Weights of a small mixture-of-experts language model, trained from scratch on English Wikipedia.
Size: 14 layers, width 160.
Training: a variant of Muon for the experts, 250M tokens.
Below are experts of layer 7 (counted from 0) of a mixture-of-experts language model. Rows are named up (a neuron's input weights, with its number), down (a neuron's output weights, with its number) and show model dimensions 0-159. Each number is 500 + 40 x the weight over its row's rms, rounded and kept within 0 to 999. Numbers have three digits each.
Before each expert's rows: "gets" lists some tokens that make up at least twice as much of what it gets as of all text; "comes before" lists some tokens at least twice as common just after its tokens as in all text. This comes from a sample of Wikipedia text that the model never trained on. Tokens count by the router's weight.

# expert 115
gets: " of", " in", " by", " to", " from", " on"
comes before: " the", " a", " his", " its", " an", " their"
up0:495535508502543531524513534493519485465577522423484483481516447481498534471485587487525438501509572501546496542554520412548518454456421487488505491487597448480449460544478538534536549540495491567499492439484541507439424513493501558523570493481448529527477476479526547567515424456485487581537453585496481548568503513548519551534463500578502521548533507532509565473441499508497522502524469557462475500519453553495475481391501516481473388525460488501483570500500499444483522506503543
down0:564534482414507496535509555478470576566566555479535483463534473526502543552464516499458534507516562554545554489483570447528463500494485488456503486450422499466500490545460473482482512562511517495474547525492478513607490493552526518440589536483534549465526466466513469625492567500535422503498535546520531483574475453516511463464571496490427503581513432553498501515498509466500529468486516510495494445453429488495558570499516515504442543426477513530463430492447461499483521523483452

# expert 37
gets: "|", "==", "-", " In", "In", " It"
comes before: " ", "9", "10", " Total", "″W", "History"
up0:525469492498516469509513457539504527520476525573426546552530448478550472522496569564531445475493528467505452523534484478496507459433510530498522539542454517545488460507506457455589446504505526483488522382486489462531442502442498448429486513501550465410493478622473471550532512481518501535516558492442435512448501512469547557522453571530482538452470472442540532494538448569459440543467514472491490574476522497464527465487390499432525506504489475445487527509561438521470497558508485
down0:474537566465510481503491534448490497478512510433441450499455487413531528523483510481500420451516506502476480451478486416478485462549519516552481516451446494494493524478559497553572425472491478444483478451505474438440458511517500558467424491495520442518429609598532538485491528422515495515501476461516487494517437467448488452538506562410468523530529549465577518537562481612484586477542476499492533482486551462480485504513502557553479494559497506530564485496507504538536533507549458

# expert 121
gets: "\n", " in", " K", " as", " and", ")\n"
comes before: "-", " the", " a", " his", " well", " \""
up0:563542419514497498475594571570511573507441513496498449508529509590480486482563416513437454521493576483503492582427472426494515529530521523504532599477595510531459502500473527543443489487499504547534430534449485548507473452556482470535546507532497528465449470510522567398481466524513417504498495515428548501470500467563453498472529514518534456484518509510500521512515434580517473506549463527517550497588477462517509540470499524532488505460466492536551500491465503470507450487472543
down0:435496469509516504483480530471473461484513431480453459473449483500518490463467494446560510441454497544480472490534443517581453504563450543508524515485465419480427518468502481533545516455571562534444531523566519482510458532519478402472518499453553480454552540460384452491514477529541584440528485500416505490512481439511469513480439505482516502479538548447410454454496544499454478520517521498460504540476483506427553511490402505510491512527534504451480477458466453508516375514493536

# expert 95
gets: "s", "ers", " (", " ", "es", ".\n\n"
comes before: ",", ".", " of", " and", " in", " were"
up0:456484499454456471449492486496478523552499499500518495483543526521515496509568461404490452474441522456518523496541428503461529445458443484546507521582502619471572429496518467520485492537435477459468495429495523462516469549476504524518502598510455503442547513452452511440517469563491521534432508532460502498486563503487473503440419547445583514504506440461494524501511468507451528509419510502494504505411587507487460496471479476461484450571397501420512507454500518500472443528508482
down0:461541504476546483596570486415441459447426466501472496583424557502557492455495489517519491557490447533508513530430539552445493486489468468466523469475438446472490473518520469499469413473537490575480492457539511545466440535448509482492523506525523504508444513584509522462567448569448520422541451504543492483461510493487522556533510522482514499501463487483513485498511535520414593491564469459467530524466482522461478451515496444514431514549508503515530433425554511506516476434505585

# expert 85
gets: " |", "–", "S", "ing", ")", "O"
comes before: " |", ")", ";", "R", "O", "S"
up0:462482486501473542474578520451544501514474536506562506535514503516482451465430515516516477482548513461457615511499544513496519499524525524438465473570480531485474423499444462439440591509463500419460490504456523468527514501513472533527557456418470549478527469464502557534460446579500494522583529499524489511544486467531553550503496544512550461496472472462507479515450506445495401491494490484526538536475535602439478472544434479470529507513520480595553505518522536373472491472536531
down0:522490495505502528460514519534513424514536526501527507490469496466468491419459506469516490520571504534485520518544517508499563505430582511565479462476452526534543453506432513480477528502560490516435465474494538520541487482535511510482516473472474472546512550494508515558515432554489554425464463435561482478516496495564502492506513469524530478510457423376527473515544490433589575478514484397503543555466463516517521540470541456551465490497532561446594471443529565479399519437562516

# expert 12
gets: ".", " |", "r", " that", "-", "=="
comes before: " The", " ", " It", " In", " \"", " He"
up0:474502477503468501507512448494531535532496576478426560534523486439535448415499489461470521566502521450502429501499455441442559530525464554522490486469489500482550486493530439485450459561513456513625446473530528481510510540472517553478507445469434565444482478469521493516492490475535521488458492528488505569508460570465555438433417467518498571516509474530537527486502443515447564536542514605559530461523532555469534506476462514490538471466499472492569551423532474422458517487492457
down0:523521500471528494450530477532471548494502497518483496497466552467544561484589483465440521475490544393504467435442542492378445518489534462474551426522470487469495514498423452509541519520439434485470487487499462490499497483522523541490503435536394515523534436454474497465484452421516587491525449512578556545521523521484514495518464445516489456436551477519432541495478501500466593549476463560517456486513488569440467500537503439501437506456500514537510511465567448511526560529525500

# expert 84
gets: "201", " |\n", " end", "198", " area", ".\n\n"
comes before: " of", "|", ".", "-", "4", "5"
up0:455473498487513466414439432519491535530510555526522475521553520488496450468472569556452525459510476508497396490428462491505523475503483546518495516497595540489509469521540397556456572543507495588452579533465509476498428505474471524446504506458509501470520497481475588521510511433465465455545465452488521470391539444519489531441542458476516473534506507485572558523501477494520524483498527525526542528437479434525507452458476428530524509435561487592531469494510546483490497449496446
down0:503501470545522521456509481532526542541509585512549499453536465505486486468482544513474513504445482416480504418513494493571483544541525531535492538555574450551484533542460497553503470446520476555497488603496499476507512573502488472437480478465432546510436454513483464505492487528508474527455520508391582486582562474511541457468540554514522422475483507485488456481426562584464537449402531508500509453489494421512534529538524468580495433531553526531533453529513484472554506518517480

# expert 92
gets: " |", "–", "art", ".", "op", "ort"
comes before: " ", "ed", "3", "4", "ing", "2"
up0:518515480502421485478529540521496551400511453499505482405528486501442486486436483458441473475462465501503475544517531552411473551458481560485392556533513517454415460520451526514519552521497538458414485567542554592534478506498536503509523445474495478530545494553513517527487479540526419528477487478490512536562468545502435475472477540465482492530577511481554533516430540508489445432558491484501449508474491533454519508522480562501529490462510538446556562480501495510521470582423543
down0:481449458537505439471504497477529492480516463531431421474490470402537472570463482499449452543520493466537436506468551481473517545546511540480555541504431527530549479491555502458480510521506449526545413471479461507520528572503513443458527502538473504508413582516520472522541465520453475537487534421542552551474447533484431417538448539505510491499500491488486533512393539559461455531505464522545509531509547498509495493526460557514499506554538592564512450586434531508566468504498517

# expert 62
gets: " ", "200", "201", " (", "199", " p"
comes before: "7", "8", "9", "6", "200", "201"
up0:508460573490481543509541542550533495462508469541523499535486477472486595462515505498504522372457506508463550478574429454458508415457475519527524557475555469508475481515483530583504489490447459477527479436498533542434515487557505553472420487527498444573494450425481540485503469569572470515450523467464470530522497498491490497497541461552443590564563454490503549543422486485502467509494516467486496490471503546432521503517470478480450499513399512452464421493491499522501507410473516
down0:483455452539524475619464503537538529500499520523445484513493520508493500477490543548454498409487488541451534467404573537579441490510479519553485459478512530466481456545455568540522497504492456556508511506512517573449555502541516517437540539547504482465511451535461492481483547528487500480427438455544505508506485480515465581561535452543514484534519440516457603502431485400486475519444481522548455443508410527511509477452435497546500426517475522471454480548509510478436533476500464

# expert 113
gets: " by", " of", "\n", " from", ":", "-"
comes before: " the", "-", " \"", "=", ":", "=="
up0:470512516529479540477450525538490580514485541498494454344518534492566499476505473533490518590449547472492477481547462510507511502529516518453520455473559518470505558463481490577444510560515455509517568521524528488470534530478529501531513501513482477487530430529483493432431509498547549516466511484524531438500434508440451493462523580515478498530477434569486381447467545425438519514453487474551480540460468499510519456547459559497522500486460423448485568544549432457518504495556504
down0:572509466516519497496500509465466442528475599480474508484453568428452512466475548534553454575412514491502431540530510541484560502507578485466516444421519489575458507477477541472551434502459503491508563517505493530444477552375515547538491485511500466550476501498417484528543544446424552512483512488420489484517491489483453422560593471545463510476481524518412458466528462517499491490451521467496536473467485489533478552525545524560518554503526482536500527460500479527495468564542484

# expert 80
gets: " |\n", " ", ".", ",", "-", "\n"
comes before: "|", "201", "-", " The", "202", "200"
up0:474549531513436507456492480517525522487454546444506447526558457527417493464493433485417499568484492478508489408524498476501503447502520430578532461462498483473534489539546482539517479470520460488492443495493524549547561470486475532520485432500474471515534419500477477502543402492577475468541490507542524519555438558493521546525463495460491478509578524459475560480487480473525506518567448517535498481455489477485506447513476532519508553452515530592580532508452419515612396535475542
down0:468493494561429517559539540512464492502513529532461495496422485520493548503502479533452508576470557467524538484477522438561508509467461495544468463496474433465539550503486552493488491458529490489553500462545443522507552548456516475547482514476526446539471502513469466610536479538530488507502418534509468514473508533483522402562530487439420460466428492591517502554512512517494542575544478516526432497437450421502533488458463455603542453547505556491552505544518516573555471566492512

# expert 93
gets: " ", "%", ".", "3", "5", "8"
comes before: "%", " |", ".", " |\n", "–", "0"
up0:556566519472556549481504471540484450483471562504517544479543407535456452465451517487533515524519473484519506518467519520514443528514503466494459525487470527480490529504578476566501575551467571545457476480556457494563473417480450482487501520455561498510443447500523581500479465480521538481562549502474480496510494529462561534544546518509498420460488508542543510519512404529497476505519387568482426531531501419475495473510486479459543503459536435518427411486509436555450476519555558
down0:473494470514472507475467442530523490473516528496516428493410514500484524522516521405481469506438515493509467522566482500513476524559509512480490538465487508518483438466433471521474505525435496522534503504449431442544495487472491488425422437517557417560414518499553544435468504422536512421471517453543542585478437441509508505447503522469494400467511585507475565516544464497487556516515411491478521509540580474475483441498523554515555489526534523545481478451489535467470503496410536